Weights of a small mixture-of-experts language model, trained from scratch on English Wikipedia.
Experts: 256 SwiGLU neurons an expert, a sigmoid router.
Training: a variant of Muon for the experts, 1804M tokens, 6882 steps.
Below are experts of layer 5 (counted from 0) of a mixture-of-experts language model. Rows are named gate (a neuron's input weights, with its number), up (a neuron's input weights, with its number) and show model dimensions 288-383. Each number is 500 + 50 x the weight over its row's rms, rounded and kept within 0 to 999. Numbers have three digits each.
Before each expert's rows: a language model's description of what the expert responds to. This comes from a sample of Wikipedia text that the model never trained on.

# expert 28
Description: Mid-name word pieces. Rare word and surname fragments inside names or foreign words (Esoterica, dalmatico, Stubble), plus adjectives after a or an, like alternative.
gate0:563540562450564540551462525452495411445555489518529579535625540517377435486521514552589529480550544495399478526540558459487528473521382491539484465511518496509506535398525548502444558483498490554562515484468432456512465437530431491539562446462549497443526439532518549397491486541551522457
up0:564505562526520569450522512566447582558536393529457551527464462495535434590504448548533508575513523505532465463507430425516529542443536517461423535535510517600483428528518503551523565508583437478645524571465503580509431460462515478516499487473549520469548569413545532504569487458554534515
gate1:447556509523485505583576502588511416474558526537462486526502514475573549457520427490472449482538485528418511405620503515472539438543583447484459529575411430511513433398513515419442560522482524522569532548374532539448486459458562496449384519474503467520376546459574471534474520451445540597
up1:513418522463468549480598465520535457476565513528519549515495588422502484512445582501496442546501499503440511450551455533472476550352534474469539469595537519509513576574454454486582418592482596494416533539425402509450520434499440432546557572508543494590486486461432533427490498467545505491
gate2:523556478509513562512472406530542526463420460414569509520453438510414619566451478468431514523360465497445554613490529505526418471529396562590515508424490387460481568515526467508479467435561526521497543536540496478514577593492511476525453459512535548491466501498572558393527457526479516471
up2:564577454497441422371426519530472486464518553509407529527534481515461496488549483491376490450510565607529464395577378593443542473513483480530466473507509476529429483479435507499599437458523473489600572570638579428473542551595457471550419489393475492504546535471542455551530498516462497493
gate3:522616452470539452451474473511525521440444419514412532489540527565529591435557530505526443466425459457563537497476532440503474458467577483488494472494390520496506498533482549555522519520559517512456620508528507499465505530584530426496418513495519553421493517545514527427509522517507506494
up3:496544443513466569452603505465475510475530384475517529509471461518432471514439581496451567467443506499549395466523544490531441496537398446496458521550608541432426492535540456388407598456453561519531476440432499445506493517491515443475513599483422529546397483465500505555484532514419520541
gate4:543510464380528419558532577510463472479527461498569457475440480536482542519411503512599488598452530407478533548451433486547520529429458486435548422484579499412488539488494559517470407502502449482441557518438541575531520469401503470463481477577534439518497513491525531516454495446428459431
up4:496496545527540462592504536570532535522532541537541467534557454466480479506577527508445556488560473517535448456484476595533486468543529483483534416447505546413435426382571542457514481568546486574467532522545553492523421555537597573555549504401386351490515440504494450444525502486554385473
gate5:438482462553590462518500461590530499545448543536550581487481558511428525503443564501437446563553522482472485466470416537529446519416513529451495456511509531454487455442443503457421530486491429470553433550542404525455516548566497416507509470528509492571550583477546601527491527503549480490
up5:491551490532463501494560477524602620448483480421594527567525351500574479547525504502556530508539482486401485398488546471506581564392455475477487456572524486495527527514454603519550494424468593604466602533501493470594490527537415554461479529458594497530451507524468542491480474513564474565
gate6:577433481511417498560407451576476497508436582489510466495448434411446489511534431561406494559453393484529542474596509500525515502481475528444444502438386539404577491462446409549531484524524442446543425562525569636557441533572544514462500510562632497535480535516520474425468489592567449506
up6:505551516496543373482499544372443481419506483415486564537465535550484464499480464528535428522536566506404510489472548468566509462520546517556423508454573545542623478533446497570421397505529522461591386551501495475557446472439544513463567572517480515474486516520510500475542509461536467498
gate7:526526569507442433620456495455490401524440435507478553469575587478404413497425489468528495490504486510488495436471430498558466560427474500413499539439536490489446511504413482528436497492504487486524540507458461580496530496428497442445473542513513467500489521557474507494480460538538471478
up7:481530491505494581422462417486483544488542515538511483465412419566528482494601496456591511439450463535505499517482518604457469499443495471519459533507508507425476516511461468542549509537555486521498501528465577402528458497483524386507502518499585480480495486487483553459379540478555468497

# expert 19
Description: Main clause verbs. Past-tense or base verbs right after the subject or an auxiliary, such as released, made, won, received, concluded, announced.
gate0:486423537418501481503476517427527482557579465516407534512561515427481553502485477482480487557513514459536428511587496497494510550463462555475395493530524574500510489557530392486521522542480524528545483472481484534469394625454468542515487476475540434578491435458507573544457540463482489493
up0:488446530452520521555443504539399520429472495516544550522451476514563450495449454499511497557517491504470411482608548483589444534511410473528458521511557493428528531519437439496474544497531499512541456462547452535512435527415500491536506537457538460450468500505488478545475538502544474533
gate1:474443493564417641488451561492504468516427551576481531443484550484456462504380404505504510516505505439516409536615443543530523442494469637443542592405527593541504490566532443452498525546483531567489549483497530487497485505479490385560465518541433425493441547470529439487490513493467472482
up1:448536471438546514474413466545438467476460509508519600461565497480387472539488481458460545502525532506495467537613487409535516544360552565539456529467510506438534529514478505497576488477464516525496482546565575510515514503388566497486522494541578434454473606503496570531501497534463550500
gate2:423534481506553510488510450423544412455420475497491415525578527560510452469475492447481436541492490467535511491550503409549442467496422455531463436548486512612515435471543479462518562602533497457545519529500522510428449514492510572484536442525434556492476466540480581507524528464528509532
up2:553519524458474522465489554463401519444542545507481594497485370430553385638504427558473444546465498561542524551541541506525557491453529521495518526540516543451530495568438522448543483480349538490454465644465507557576559347486507420502534547466595445419519537502516587378481521516505551490
gate3:495377519513527504601534545539511543574476516433428433426474510555529541476571406491452382562341518483592474511561487489499495489498479482524450501499545581564447500528523537617448496504508502458475503550542541432451563501470460453547534445448480528493604563551457468589523477531611483427
up3:526457489591552450469452477414552463430496442436395546506514536505455434427422498468478559446512464428490563535460460630465530543510494628491512383519471397558458504407470519443503437506533534550529415495471408524503469539606489541519512455470515476502481466524406532503524524507510402487
gate4:482425474499435518514497587460534522524496565466472461556544494544458487570501456529473457520503493399589490500560438483609465547333456574541501561435517483503547552547457534494560465479445548525454479465533542496475442487437466487457460475492457497465609560437584537494499445510486535505
up4:452551487508508549560450495546541528531524469504569566534449560336406422429571446449515505620489513472511514634502534486490476504484459504487461480443548550562476420423535528483436476500400554530583536457474485457531589488413558534473456487453602457547504554498519460472487564468585461518
gate5:527552492530535592481479532467527585492595435537561556461547462498473401547550541480458498501462430497560513549539499459468519461473448474463490467495562538527595486483493557416528515523491561434532549469534584532492548419504483469534637561506425520533577477483576520466546542543520453524
up5:355573493452402445437502524474471540409479437557490545576494571477469547485459512557457515455435558538486507453527516507525538550592590557507496461565492446483467550428520426529570533485481471570531499538498515587515456402451515570552387542473514558524441560518480542491523468467456488458
gate6:481530405447463501525612456463483476536525484472479389509496568553547509506479476463506458605645477502475395545576425536459481405479572539507429448447497479453467492491516520475525479451535506547558493424518449520515499449554563415466487512516533480489399537520551490455526477459530582497
up6:447559443523495575484529437508495458518447539491457392424524554497488507512443505440519559574484538510498528454587496517398547445556476521509466599486496462514503548542497511553504456482500632484546510470478495468504500474589530517471482510547465563447494516501463512473428533500452543504
gate7:487515524540506424471487491413566496558508479516502458424598480500501422553539400482490471464424522454484564461525425486540450419584441465516502525506480638449524547455532561494450525620526457488546479507454425532474509452412496496468430531425540477544541502427532522470524530482545488470
up7:512423575535554497455477508504465495439519537503519505530439526467562539440545520400544447450461494498486517488653577489497496532514547517518490419530488549476566449476537436576470497482504560502513479583457565436426448574545543488551626467523545428562549451554585511553420534490574537524

# expert 29
Description: Mid-word name pieces. Inner pieces of surnames and team names in sports tables, such as Mugu-ru-za, At-ala-nta, plus relative words which, that, but.
gate0:469516440558520500541472571485505475474487527504499442437518380507516610560486466516513503440494455448461577463496512524496426541535455508566538556452545471561528492435392548642515570517536466443502497588400547483477457482384457565551498573546557436542414565522494529514421476498481497527
up0:470499425572527499540456502490420580491453516459549475453593438524492488595613570419470480548596422501467499467467451544443544479395559462566484468486527433524573575513478536511493526486486532491547537472516482563578496495558451509465535544373494447575475494401516619487516549479553458442
gate1:548524495530524575630550486507444432438457475486490480504479540439452456529554527636488392526455489355482497534567576493556487479531578433555572431504454536575510567521516398457557549433479483482523579558553515422520555528544520473449543562501514525486394575533414479543514552478497492447
up1:490457458554602457466509543471467502470500534566503566469457517388453518553551534475498448480475486457502449502458523442493471460526506436507523522498470497489386468505411604597492460555502437563565433515548463430555392534511501467418506449430559531459483609522478519420496518491531409501
gate2:543461405568463448551559506459466528473473580520581538479527457533514508501464434463492494433519529525494494486520470514514492591511441566551469473560494592517498535457572459421456482588457565430442459581529484552422450477492516489522498399636582555413485571555496543456459547422516643584
up2:499536513497444502552471423469524504454501461499388534504515443518556444452586591490474476506537563541508468512470408482334476496578525581507478517449533527416469549433537579480496518456548511553410470473558502501363462491448505455601488555509525538588505474490545557504514529451408439418
gate3:497468587567448462498552519569470460473445473614494438496480608508567542515507405605535503493383470399488457609444539363517530541437515500428639565573604582553496452509484490489458568513484437452446488466439494561584529538530565525579512480366504492447620550478465492428405586566477496525
up3:506478495420506533453541477552434495446488519540583572498456369409386488472452608540464512429462509484521471429536446467590528481501482513446492515472461513471570537487523556512436542529580534513551531511505523449501513476413444467498444481563531578581428534518389501483478589500460492461
gate4:524522547471555553535566536530499550401445451496547534446537498462485489495532490511503489397529469502544444487425527535468541503549516365456392573470463576407487536557517469469505496509569525390531570583503542461473591419549493499539468377422486486495546514459464543525477548488392499504
up4:437573528457425494378543475474489550433523536499536503400422498440444490589519486530393524462527527495495520519505563436579593358584434530452501455433476653503528421470505449506548474548524562452453517522494508506498573555381555446474547486442468530439596518475443483451456480573486545549
gate5:469558453485516457518532452563430479450465474556475438578478494439485533423562489500479505488412439444558534505490471557430518482540512369494436527534481382512546413585512439451543484548534489511480560515477565490585493537566497509456519424461549477481515565554513468489561518489557451450
up5:557538446427477532568476576510540450455534458554453479526464640464561514585531552478470547542434488512461441478437463482478475487530452461498446480570542480585474465412489538518481609500537448590615476552523553513518524418488476480532538484431566522371459501477503474481520527500485498531
gate6:512533456362516443516441509537472414482466410541465496555465562500506496574501426536555496423503511453535361526610578462540448441412468591512489452573483504518520473442528542557595513449370435380506603509336406418484651489502434525442524420380401525477458473536508539462476516518499469454
up6:477486351545485503510453466502401482487459464572415492561448474502552395450431504543550535519482518536501488477517500491565462487500498521388417409477475543429499535481475528501478508580458407564541546546488513437530434555498432525519439439508488558455455387534438457451496539526386565541
gate7:515484471514535547562523576504462432467418507500424510533558472515576440498439464509510432535489386495464494459555455519506460572479440502479527496490513385689517531542529495498541442546530479484477541503476501434498416527506487516649505547452498501471478538425476583447515475504421483506
up7:516548563505454543451534441560535394489523495510556455506504526494539531588511464547638468435467510530455552567496446439429462595482526494509525564589594436502554542522514445424523480522526466531473446511528545484388497463508426596459369427557498417437470504399466494498521448492542510506

# expert 13
Description: Of and field colons. The prepositions of, by, from, as in running prose, and colons after infobox field labels, such as Threw:, Phylum:, Doors:.
gate0:564600551538594453516572446511455580518563460599599484482539430519580546444493486442457430496455531475453490499500564530470495494477450452477622439574521525549545582484504454648485453471571524529531530496575465533513597464485444476512506505584510497542471466475482473427519471454441486438
up0:492530512573558390542486430534387533554573438522491490471496503451514505533491457515498408490460500516505454575493541512518511506461504559512534463529493538558530570524470462546540459495507515494539458540525444489515539550473487449474458522461510487529528446382386493497603501411452530481
gate1:514483446519513498524546528474507513446521549385551462542591496573483399502494383447515480501469569498493410495467582485474496531533476497493491490510482516451548513487522462532417461479483465520465464537506469482506523530471528541505462476471465430512482555517582539564459555569525492405
up1:480448413537592564475554421436495443454490471641496508497451517490536474572464465554548571508493504531450464521484514472430475591508532569492448532582504461545447538493498461509514420570520455560352521519544523482420370509519435561517480445576503472575501555465532562498492561388443467520
gate2:487523469475472513474412537576405567581506605561536551558497532546469481509517573467338496499529450506556467459509544571429344545401426502426554532470502467572515530509502509512458513414498476539502569506497485575456503419475585492534485538516537491565482492512442533577469519598467464496
up2:519543477514569517508554493495399502446560487486457543517504527582427416507553477465519506519512498573606486461539378514525495527504458532415530544498396479516476539485468499535507515418520457465483562469533491509502560514434551443489502462519492442444555577595431450480559561496569469569
gate3:582488513446532472535533399566417397573475500554416493477422466469519562500523516488411530605568487490483509420504603501625603453541397520443553505495540470562488543498506442472505582508449506545476515511535570473414557631534554448565421549556504405440480487456544609422534532594501440443
up3:429501502541479578505519450444369490500536563487559404452533532540490492423520545443518575469510478443482586538469512604552664528461546558504514507453473468489434451569478426463531402432529524420507651488589469486500499507537602526423482557443517536460404535507514541497483469423519497470
gate4:388481502478566619457424417482493541414440517527525478493488452467464520513544485507416364600495485530496397477518495476460573486499546518475530526479525549563582410582483472554497624474436548559517436465446461423503476517435526530567540483472542600535532512441536540506588488586475523495
up4:566506525535413582452532514552506433529445389551476567394516508567443563479515515479582522481553423600534530503469497501513444406534539582588529567499546492537433509550497495472506446575473475489424556507550599530438508440511388483654515521443532516453496495452488520564531455503523493535
gate5:516548543388637509492518523533577568508549413569565484410517499543556509385526462466489496443524527547456539535499511467533522419462467586524484394453511523585470493499572378422454470398578515497604478556499451418364541443471387543478514442501512493497504500557553469495537519552468466459
up5:490393532533452489523483485416421505473494519508499530528455492372493500515503541508568465476485474525509532473525489506490449555469511526551420548546548562476480420518411535594475559539533597552412580455474582502639504578574510530530478541493477562565463510535441528526485503470542502594
gate6:523444484412522490457508464520438632494491508458497542421413451487473496492516480513583457595446512534429552566465422498543519469403470551509531395634521588594602443533458479499463480430517444547455522495514484469401584518490546486517446504450462497471494530482518568490544572500524451496
up6:570508489547424471498590484516473557518483498522540619506421490472420561519563471496402460455471467529566493529506536473552558503474474465497504511543542465363583505510505445549508528507442590528534543506478551529517466524425513527525579505467538524483426511490443525446476529491651466522
gate7:509583449448473580540468519477509576408550454524555521460526464581396411540559395542487496492437426470563426572522482475675493520432458528454503534503563449563568501463512582434552579460461450478582547514539363447560492477579597409595481564557488485492421532481547441484529571492503494505
up7:486503547569492538427492472523510462498424472522498493489534545548498485505520466402533400438500512507431509511472523511467515537544527534464539532504586623516488480501464492503458507631429525454559470467484529452504488500414554652386584510440517598454508500543605389515531486555586527425

# expert 21
Description: And joining clauses. Almost only and or & joining verbs, nouns or clauses in narrative prose, as in shock and anger, reorganised and established.
gate0:567624525457565462435549510517586579510428531502447508612560442485549573470519441567436484506450501442541590472512536533464463465530580474427467587489424399530537548509447460443445572596465462455574560492501520483540544496506461461570484456530513434438550515482495467483460510509521570516
up0:474479533573473608543436398471523454561422396535490461467434576530522500514545575496461529486464462591443504560560567554384452484459556571609490413522474566524483440456437554470473499494549510502529483488569561522479528476508628542440490559439511558545524523542526539533539404492482492517
gate1:520464492513521524590500528528492480370532481488463406419554536598533544504564462606543527510515480420382492518522462435507477415501533427501480461514489533479450512497396534428493434469408468460513399539484573483537565457457512520474507486471526514567475479504455564504539495529498486501
up1:624437400556446533551516468520540526489479420552515441427616513638562489458437554506506490532418510481462469560519540502532551436485513527534465493461403437407469494487435518485446495544435485540513503429469516526553555568509426436498497477464493508538484509550558504515503477480404504520
gate2:481473465519564544554391462433491477469446490494445592468508520510545468472491480548522489509463466419473532570554507460456454499569500520539434575535539434514503483499485527410563454442533512453519563490525508499456580491484514414435436486619428503429573429493405490540471491477510392538
up2:538506424507494482488516430466492418508500496476462500512509494482563555513510526472538496494495442483464494519498476527424458516475543535535459473456476614516556432619501550455467393487385543459415560518431450433418482518435397493467422520552396482467464352487460502490404501533482465599
gate3:450401445505587465461502477600473519403488529486412441549546584557535505564450527486443456539490544546502507514497437500420439527492457424503423475506483536569516506514582583536603403481546615570451506457454491453508572491533526548463489530507531521519480476586577474531452553469478426537
up3:578482498430506511519463499412447562456621472506389501510531481562505509523472591537443505523536541443526380488602446494535451544474455404477442406541450603526455467495557516548508516575491479481459524520536481504449463490488563459535485524422550557512529498540565481503551550527542495585
gate4:532513468430491496502462418507539511508430493514536566500468465488424519437555553410497502554433482478528385485523454483453467523436507482523464427521515484530484447491536560510517504434456549488551598422517497547562490425523446491531555529528570554529363512505515585517493489565533430506
up4:517546479498487499445481513584513501441481448582498377441487424522568475471423508564463494507567553504501614513508531496534559454485489436569465455515425501420473513406534567623420589569473537442474522396556469465477533566442465557571428530499531494576602539574479413477623480556591469557
gate5:495499575491487463540390499523441585565466527526433506498572573507536473502599431471554468529519588368485572481558464522473492476525612475583542513515517528554555509530515544527472443473399492551485537491514485479573512425469502528515499497629425595520482462465467608487505498503468510461
up5:499554423489508447456604490462574456548498538516580509576423497479464544454466563530553462456530512562593505480404470449543544521451398495447490522608489602552536571547446450455516600505513408535454480507445441495503526555544505460548494497388504430392535470558587450569489572502498535491
gate6:515407473389508533527535492508487521515449558475466483471487488541408495483500504571578569531441501492409540511443457488501464545472470583513538382510543498522490433326472413383477510600499541470479563501585539535416471436492429542454462468463567441573581516496525554531505558547539496425
up6:422459441530450499460503521451525410496483532516468523463472524442463504534499499520519533451470495511512506509425458464457613493483506498535491511578434490457504596478563526666549447514496539467572506537515602555480516466525474487433559482600446513467513518658512566500486584450522487446
gate7:484434532528585425469515428537503496503388457540541504566463452514526472437546427467417503592408416413450532401469452488551504601554549399536429529569463518519446514438460513532488486400509488451513514495440478568510534520529475472529477525480532425455565535480410517505430560519507597516
up7:505460537476507528535505478486536484506538485464510503455569441501455522455480646550511432479480489521453516520588490454461463415436521395548405620628442469462548489502521427451463556495521652591449395528481518524454456488422584564455455537519456467479533409507494524507489400472444552392

# expert 39
Description: Prepositions. Prepositions such as of, in, for, on, at, during, between, usually after a noun and before a determiner, as in "Events in the year".
gate0:495507422443567401505532554500596526554460474439480450519569486416571495520554585553453448524449516472469531517525359526511453516548561492498603422550500473489517524551532562456383508548476377535479494472461504459448512510489460567441459505468520456402496419480457546496505485504514563439
up0:424533562525492420438498483487592592543463503564479515468540493417526538466557456491488475463563620418526434483597441578499522505482514509523562495526529391504439531543491608507563419424443532517425510566488422567487577566465513503479575500492488498538582536487563453545552564523543571596
gate1:549486475497481475500477485634487507492519486469473539553468505497580552486502444441560473565501535470487402537434505551471483521560521471539454510473532499518473476482575499477401423475452535547477492581490439503505577424416579486513421467460499478478446419536541540537419431507491478441
up1:462562486512422562523537464534435572456537404485499532599478469540450582536507501488562529462430497493523536535498550483537529568613395584605558506480468413515516516452485486540388500631522485540502554477489465499512495487437439524597521515437528531495468509446542487558559499471431526512
gate2:448413511443443489519507499539469504481524545622513572503558515452559553499455493541498539527553503512438587490498461570482460555459519462455492528467463467588471480495531516426568471460474452426551462538514413445428491526527595648487464505554552541558539570506414530451437607528480461577
up2:560430484487357528501489471499526455556479515485512410455466445482479586529445545427488454511553489532544496471481493560589545550476539578608540459546534373563506459608562495539434510500500505457413547491408548503513568433469554499502425409478525484501477443483421568467472547515433470525
gate3:569486453529457464501488473412389550436534535502441489410477549538456550359503453483493467476487413474525557500513534444516472536470589601560402493509568489499430539597497526549474481509514474519454531511446500527594465501380444450467568472530464568545545497519569566598446451523429482541
up3:594536488530449571477485509539507511548499416504486437560506613546548507378482385589447473501527494479571485528538422562542442482472445501443500460564585453477489558433479483487508423490566531484483564486539451525515467460499465507476546517560576480479484495540540482441573484496524643515
gate4:493423448550465431562501513581520609436504556548447449475490484439574477475534485532579544574484493448555465540357532520485547469510492497520440389432500459489508453458501555488439514515484573450480539491439455503542534541531586416531505439517545445479523490475434472577458477488398564381
up4:375430532466606455386459545451523541437434552534555505459474557575458465521481537577529572449530521541467501499551464453550502463375435478522615448535450543370524549517486502474550386561562491561457460525474523529499460409372438553430426550559498591582500561407449575522508473458509424562
gate5:578513429513460528516586454491504516451530520531513611465506452552388468521559501453415506547355488427459497490566508535496521580475477526514426584528499551422607463474515499570388526573478478482538441380490512492473453513547555460458525455537576477547502486506545484470456455534506433441
up5:372554503550450445518531442516468590598531509516520489553586567556575504498508504556509525528562520515498391510432509409433492501481487553544529521382527497513489568512463468373592545434509516489505535530490419559479591511472465516459477524591548538468585559474527444543477465474564519517
gate6:514516557414382420527472529520472503487483541465513495562544531432496495514592565477511569545560456502472497494520577420441595501445505542432414575540523600519469393545498489402477488445521396512541540576530507476447496519479559517452445427391560418583603629477528483416567578549561569533
up6:476528482493546491457496454461463526464517506518592506415449549565521491438490479532481495380467553451544458497413447511522456556505513497549572504505527382560513515480579500546524527475443514537500478477505581484570591497535444506478469530574394545483466486469603465573575482561430447458
gate7:467574456495443509526495451570528459490505476516511472552463584510496435550585420498411476577501452449456502529512464568516473573532523575507517461439447510486465541582593502518495440562606499467531550429425473545505453522345543495437547448411432536463570578463537577514487526485451389434
up7:653538567485441539564548517509488507423406581432363529519490472499527537527473499597548515625473579369411465483490517502508505500476448494427638606446607353515488503527510458531535481521446417453590484493438468486547509498515546469515512529547517435517495504516461500549471513558409489518

# expert 16
Description: Capital-letter abbreviations. Single capital letters inside acronyms and codes, often in parentheses or tables: CSI, PSNI, BLR, EST, SE.
gate0:462510402531483537390445493572544544464456450473443470510586448520473492480513473462513454479540490499554536502516525500532575558526505527576555532541431451492486495467503503463567469379442480399481593509553501495542500473478495574460444397640518444478548548536450555525503515514487523498
up0:519517429529496526573478570496574414626555495603573416454497466531556571504449427491524511465545438473522527520390589383469580454477556447486536478533399605444435540475477568491488455454423536478508521542489412522487518546454553460470547471554504527498508496466452586536535448476473535450
gate1:428531584465367422652444548529477441505528540439414497390498536535555460469570526470470408554500573439508551521537485555536419599510512479594477458520538518560546508503519508498464511521447553475611446527455513444497572530487506545504501476573421573526504533524453495521403500433536526450
up1:483506543403439506606486453506473574268491475509395551481577476557439502429505489497532468509478468516424565504522451567566491564490478492619419574543586528553480496426545432446459553521473547583567532468485512535551436454551432483488449435567478545443450570526505562541526488490484456514
gate2:499538437554575513523474448520478550480572443518430437397484489496442480569595524472452538466497436413472553492442499450494562526461495538497519461513481583631552444462575557477507524580491491459491471436561522464568562567576536567495514462498492496546483539455564578481585568504493391431
up2:546410600460547499488529522453498446429496482517615418520478549535536423455487531540452588391423573436433455534462480479445479532529483454544520499523481499553462481516574458584413492498466517576386558420560522576490550477369485516454442463403471554414577519563511508514513502465472523520
gate3:477441485528435492525447582473480447501523458570453507436493493521503580531531529444535558430502500486520595555386481505539471510427434524521596595486543545579486572465537605527548481499407517517478531457513523483535455493415606553488603464525452451505478484465510568595463520468412523528
up3:463475423475567440505524478483528503508491462537467524494397480560464448414510547557452470409418471625456457504500533445465503456564498485516483438490495442577482492532560377458503505589515609534510536459448463587588514432546532501620488535489387521586536498454499459427531523430473506362
gate4:434522472442424527545487505458507473487462521493572493555515533528463525521508491594406537551542511505532474592495508447500503452515408501452497434487493576476510555531501422521485485619527455518385515510477443475503617425479488510590532472506511550381533481527519546450523490442499504475
up4:470457481466473538447485521558454499442414545476517503595472535525357525462482519503444575484526567473596551532533547500536492540511438504506507487510591483531464554501522495571528482425459428477503467503394471515464500478505512503516480350506503598530438497549480492473403555488551464492
gate5:520461534510546492514399532537534590538498455586516472494557496423516526565515510491455401495485583365524593496488494417544488473420444474475512498499444555490542485524429492483471522381471550510595514450543478554554439480472503536491546466455458449502452503471554614457587505410564537527
up5:574461598530524462573474534494491558574556512583431556576408483421431457616475524506472475490582405512482507560548515407522561496537480440444538508548458552542452582473558554455489457549500537479558444500536489604473438489400498496551455536460483479500471525520447592584481492475474495485
gate6:515454556567548395530500538490458451458522415589535391394525502501454534553426519528482521501425555486546591514512507475508493518501424451509571507505500449462498485473579474494433527484556440502495487480593489553515531539541489492508426492525462491485466491497527590498400526490572411569
up6:492516481436409515495428468502450500632551435513510531487532494416492520514482478459439487619446545580548553553580509442456571491484374494488430453535506594432528442553442410558519530477513539435506513389498538563601547526521534437535473456574511455497432494506473592502410525533464475451
gate7:529470532469421457560438482495495501498529541539451528482517483580476533475535457513478525532475578469517547473479459440554527499518539423525492446518451431471548451472594512557499516552460502529503477615456484448528511606498454483509445449515426468518510551510478575464500593530544472559
up7:425426506471499531548476469422515448524485554544483535430592515464552575527414446544498508522509480533526563595459422550558526559533580566494538481529438432415440473476420440550601474525428515443450463531552536422477507479564514533484627526551482507478534444565523486503535594470452479484

# expert 35
Description: Verb suffixes -ing, -ed. Verb-ending pieces -ing, -ed, -d, -ated completing a word, such as boarding, Roughing, Armoured, indicating, often before a preposition.
gate0:529474389561557546581474507454547472472506451542600547427499474482511587433464501505456509530539404382543491570491427477470555418526465440471521544470402396477569430500556504457572441441438595529555451484421498541477446540469498478507470495572557479441466467511548498521446556476519494536
up0:454527498359526541500564479576569413491539563559510515460387543457497417495519519475450416462488498557527542405478463478474456455426522479462467462576511539529518523495461498568510490592461413421517584473466440442469528492519540385500566464505469441555547534430360462487530456499488460570
gate1:549485573528539490477484481561468502445453458430568435457437465484568487455528513489558464564507399517527494521482506443580491436537559493455483477506551503510499411503505473433581430509507524492594522491547456468485510463532546641566483441575458502442414523577465551546592436509466374378
up1:491508529494561523543442487611490468504526426495465449547520592461533470511501493520437506564485521522474522518522478524549536491519487564463473452539531497533518461446518578502515618544492546495450529514506478452530510420557496507380597491425521392522509578509458518505432509489564523537
gate2:477551525574546466576518509399434537492539535524611471464520524453474465547510505445441523501543400561468515548566428441533473407386507484492552502467557430427442499504544522533474384462434489444517489548532449548453487550536517388443546489496501381397502470500451500492462507530452489557
up2:505549478457472497413440568466512553556524541413489571538462464543612504523557454551446499487457465512465520579584497508538402414511461431559512478444554543446429376485523490357423516552531462506480552613508502534680535496443523538523531507615524500555477542504476522590507509549468474571
gate3:533488595477486497495492521497504512499509538373605565432537477487519440381446493474473513542453524580404586568552525413503513449412458420408423519530498529499518478523506477496526415455506457473475522503509500446573454492528478554495527529588459487513491589513565543493544511496381598431
up3:519476537545454523518512507468506470518442439452553601348531523547499512410433616505594549526468545588491454526595530495470544526511416459498507508520608486538547443490590431502575458462412439520477548450483478448507495512538467488486527491570367476534573544422501505493544537472421446462
gate4:549448468530531490553490422518469557354437477416431434555468540565494516487458518489487462522514426519498551425446468533488497478437517435519471491464412469431536455522525623411523539511468581475504520535454447411525448477476430524467485434452563493546591562479477598451431507538425493457
up4:510467584411440565501449541508458574571530487563618546395414504537442490593565524542540593443498557550433505523463566460481510466487502511469504468519529535521508655501568421477529488504511433590536504519517539521509512526407478570495538496548541521495542480440481460534489412538471496578
gate5:501533422562513510495509512411459464498492475546561540512527519574525512454491396614472459454454479467531428445393516484548480489523491433488471526421467503375464481522572422456584471420480510462533513563522468503509496503458510555470410469476501531474496486595542496475627489466491458444
up5:391479431411441491446532558504526474492475497544535477539427488443600566528388544506490508589556514613340496533408487538438504542536442455484584521552493374517515469459408540519486553517499453557586463491515486489482464477575500528446480634490541499444431430520493428547461483458466504539
gate6:539400551439563467512590429507494367467417483503513709475373489495555524488510424465556454491423529610444441527473437437525435488538552449493608430476495578532453565496435477473547492485468440473465519484447492537567492468470496545497517468562485540529495544517518478562565528533502517543
up6:507607515391435592494516513468508505407472530464542463456590497457505567511518523525453452505535428476525535512549477509512504538456512561511495453419503409462513582492586519548501529472408503466526559531554436529576572473577526547449540534477476521453496561544466520528560467457528515535
gate7:476475521430513501511530575453527526585515515416542606502524570556482498339503527519420524528449449566560567506534510513513571361453538524445514551516533475410502550502523459600563485575535538504517541474420433424435511459499403522537522392476577590433519523457557476515531532452477492449
up7:419468512548583520522538488504413577506507452473529436522495508522523482511480530463582482448492471462498572513480416484542557501436528500532484423492529490505491587389525481438557489522489517498614439455407455482454519528423437529534415527449515472478484452557525443503523487438461525532